Experts of a small language model: 14 layers.
Below are experts of layer 11 (counted from 0) of a mixture-of-experts language model. Rows are named router (the router's row for the expert) and show model dimensions 96-191. Each number is 500 + 50 x the weight over its row's rms, rounded and kept within 0 to 999. Numbers have three digits each.
Before each expert's rows: "comes before" lists some tokens at least twice as common just after its tokens as in all text. This comes from a sample of Wikipedia text that the model never trained on. Tokens count by the router's weight.

# expert 32
comes before: "\n", "\n\n", "- ", "; ", "===", "|---|---|---|---|---|---|"
router:447376469452497456450473513505537538478497500534555418573390455459549542597503494538506572453543483474555485441509367521499500579423559522429503534537538413450464558415450466499452558518566449466494610460540507543479495429497578545573515521526517433447568497517545534456486575522511497549

# expert 28
comes before: "|", "| ", " ", "; ", "—", "ISBN "
router:422415452510458577473519453562545471436549513470479478453527519482485499495562535403527462533530432446507490493550366508399420511512507509512436504471520498573547589493427540432495491468428427502530484477465587473581393571478430487447478450546570474457622532508519493468449427549517472569

# expert 61
comes before: "| ", "0 ", ".", "–", "1 ", "2 "
router:590510583546411534414512448404539445444478564487544477424533520511525459514529536448567465496531504505497454408436485478575437517503479514503483564423572438544480490487484492511591441522465571510561406454455539493611462484482513516484518537578552488557483484466506484478542416577508484514

# expert 45
comes before: "| ", " ", "|", "Votes ", "% ", "Date "
router:526427457479465491521465440541460443524556521558501455459453518500511572578519518497498559495548526457520440524406448552413476609478526431460485554513486385488493546518421439600489603382518457476536558415465454532496529490542499551454496534545499508498507509523514461496516508562512481543

# expert 18
comes before: "| ", "(", "|", "– ", " ", "201"
router:515475541466529489538415489523572525557470463435467488575505631528406547516570424516428506529531517496560513464528539475470503488426511545490511514472443388449520491590531477446539532575512474490430413498582552585569526517507479537469477482427515411506459501551488416567532429542514464489

# expert 23
comes before: "| ", "–", ".", "0 ", "; ", "% "
router:516368503539510471457527567497511482550580495518599499480516571536495553546478536556471454558453443470468527530504460480557484537474408412472519546507562482556534450438519493491506495543424499426614538503510522454540519447509559434560564468494511473514441452590516413464571470578544522453

# expert 11
comes before: "and ", "(", "of ", "in ", "who ", "was "
router:522569448550542451516512452494510484547489438485516489563466547540495493512507476540518500426503514568504544439561563496425474418443532570558495524512504563448471589465496486451462595495544478554460419515424496479554538469593541525468559576479532486522573583496441536617570587483446539507

# expert 36
comes before: "\n\n", "==", "\n", "===", "=", "- "
router:591467496429402426588482466552525488488579477359521449603422425569467546631465437479504532508468573497419528456482444566481586567456478488421452495495494562485544511590513397469492518507575389503511482500438459434513584419462467508495499479524453460492585460476485404524471615499572458542

# expert 14
comes before: "\" ", ", ", "ic ", "y", "\", ", "y "
router:500498469473551479499514458564473459400496501476517488489515425535476515548462460455532519525480496556496452480457536516448488542459499563498448456522489436581421499486540524554494433467464528449614489541474389431509452507544526507557462525436426629542543532431467488459618538476477479462

# expert 3
comes before: "in ", "of ", "and ", "for ", "to ", "at "
router:459549439488544541480523474502441469450454519502407599543469464563434483506454453584534470554573447522399521423523519470478558390475452509497434442456485441488555476430558341523445615504556513566451477502499470550500517428472515432461481568537464432513497523550502523569585501464449459457

# expert 16
comes before: "to ", "The ", "in ", "and ", "with ", "into "
router:400576444493506506500490501522444516529466425459469575575524479514506513592572491495536461631459581490459483583431550530526450475443456564506501463435460464534563459594475491507469453442477522547475537479484445494483547523575457579477565556574416502511495560594542552609512444508463548481

# expert 7
comes before: "| ", "2 ", "1 ", "4 ", "6 ", "3 "
router:591570606540492508560485527460527551448464467486513536471526525530493455461535584521568547589485584541490465488520489544485496550538467488547572528491538497441545488476472561484503473509550603533475483544481441522549551518533491541486482549519419443403527382587472568543454433409505522458

# expert 26
comes before: "The ", "In ", "the ", "==", "He ", "201"
router:476383506491504459490547528447456487446491474527495506495456618498605531511506582473575583560471537491478590496446606478496476457445577488547510488508534532491563581536500439443491589535544488581475420452465540539487518451510479478543425540539530572514443455448522563564446359623515485534

# expert 54
comes before: ", ", ". ", ".", "\n", "; ", "–"
router:448500506499442534524501511488589487470507527517543505453527512551539542547513475518636487518415521441443455499489543517539508500471541453434388495464565556556499567448424458518557571460500614545568478418515515419511452495436473415595550536620541502542510485434436597418534507499525418566

# expert 56
comes before: "| ", "- ", "|", " ", ": ", "— "
router:560567411474532525510494566535483495458497545520510525421509584429492485524518540560562530493492406436471506518522463512501496555494419533468413481519525564442449539511547523435562404489462476521441476537532514476568402597487485456480506557539536530473409496495407630489468419421448518556

# expert 4
comes before: "of ", "in ", "to ", "on ", "as ", "for "
router:503536557492527471450600443538428532455535458516486576408487501518539502590517445547608377501534454507556511510526493549620536377433552447559506432415491457445460441481538412542469513494450450568553445368513601463592485572576519479487535512570443447505440535493468492582513600489432462441

# expert 34
comes before: "the ", "a ", "his ", "their ", "its ", "her "
router:558569500474498544526450470490559486566491441519480452455498554429587487500529478506459533542397417518464552494507591515601479397537490481555542503433489444512466533438478391455539458464495607551540481518501485450430453496470499525457442517569512423413503442513542562637449521469488504547

# expert 12
comes before: ", ", ". ", "'", "\n", ".", "; "
router:513537486538506469505473471476565482424534485505525510401395476444483571515414499531583552530514505554532474437505499443491473509525517486457483596501545568515451529512489499547531558518474547421529459543526473487541551408416532447619565487521590547477540588424477524586576597363556492552

# expert 59
comes before: "that ", "\"", "to ", "the ", "a ", "be "
router:447578458465500500455475464485515580513455594430543417582508504561533506507561483456419510508391443459509452549457494553610485517472534516491523504457487475552473468619474441522477519466502607476479401504441487489514444550445518538466507486594486601488491616565555420554478502551495526468

# expert 15
comes before: "he ", "the ", "and ", "which ", "The ", "it "
router:458488590481553453506480555535480500440521459530501514578602629604513475516423400464601535409462458476503466481532616504511538412419605457456480552412518516464457541524474522468585531518575613545519469465484507534451484486467490486472511545495524573463520512493519552554638485488422488540

# expert 53
comes before: "| ", "|", " ", "–", "6", ":"
router:577403528496463657517555472473515517457450478461488527516409497527507530490445526483482519583529548413580521488443469516418525447586476516484517573493501460445559475486411519441596506521531531481495397551538524504459487532469546475472551420543540507535569543486460470503470451466531436547

# expert 6
comes before: "of ", "in ", "is ", "for ", "that ", "was "
router:499548490508451446515536465481480488423479547481576449483472447595460532479533483516425419451475464535453573478505489475542561445505474555487517464553438467504592496479525463473448570498500500498540563449543435552569528468539469484468572519359505421435506485512485515559441490480338552525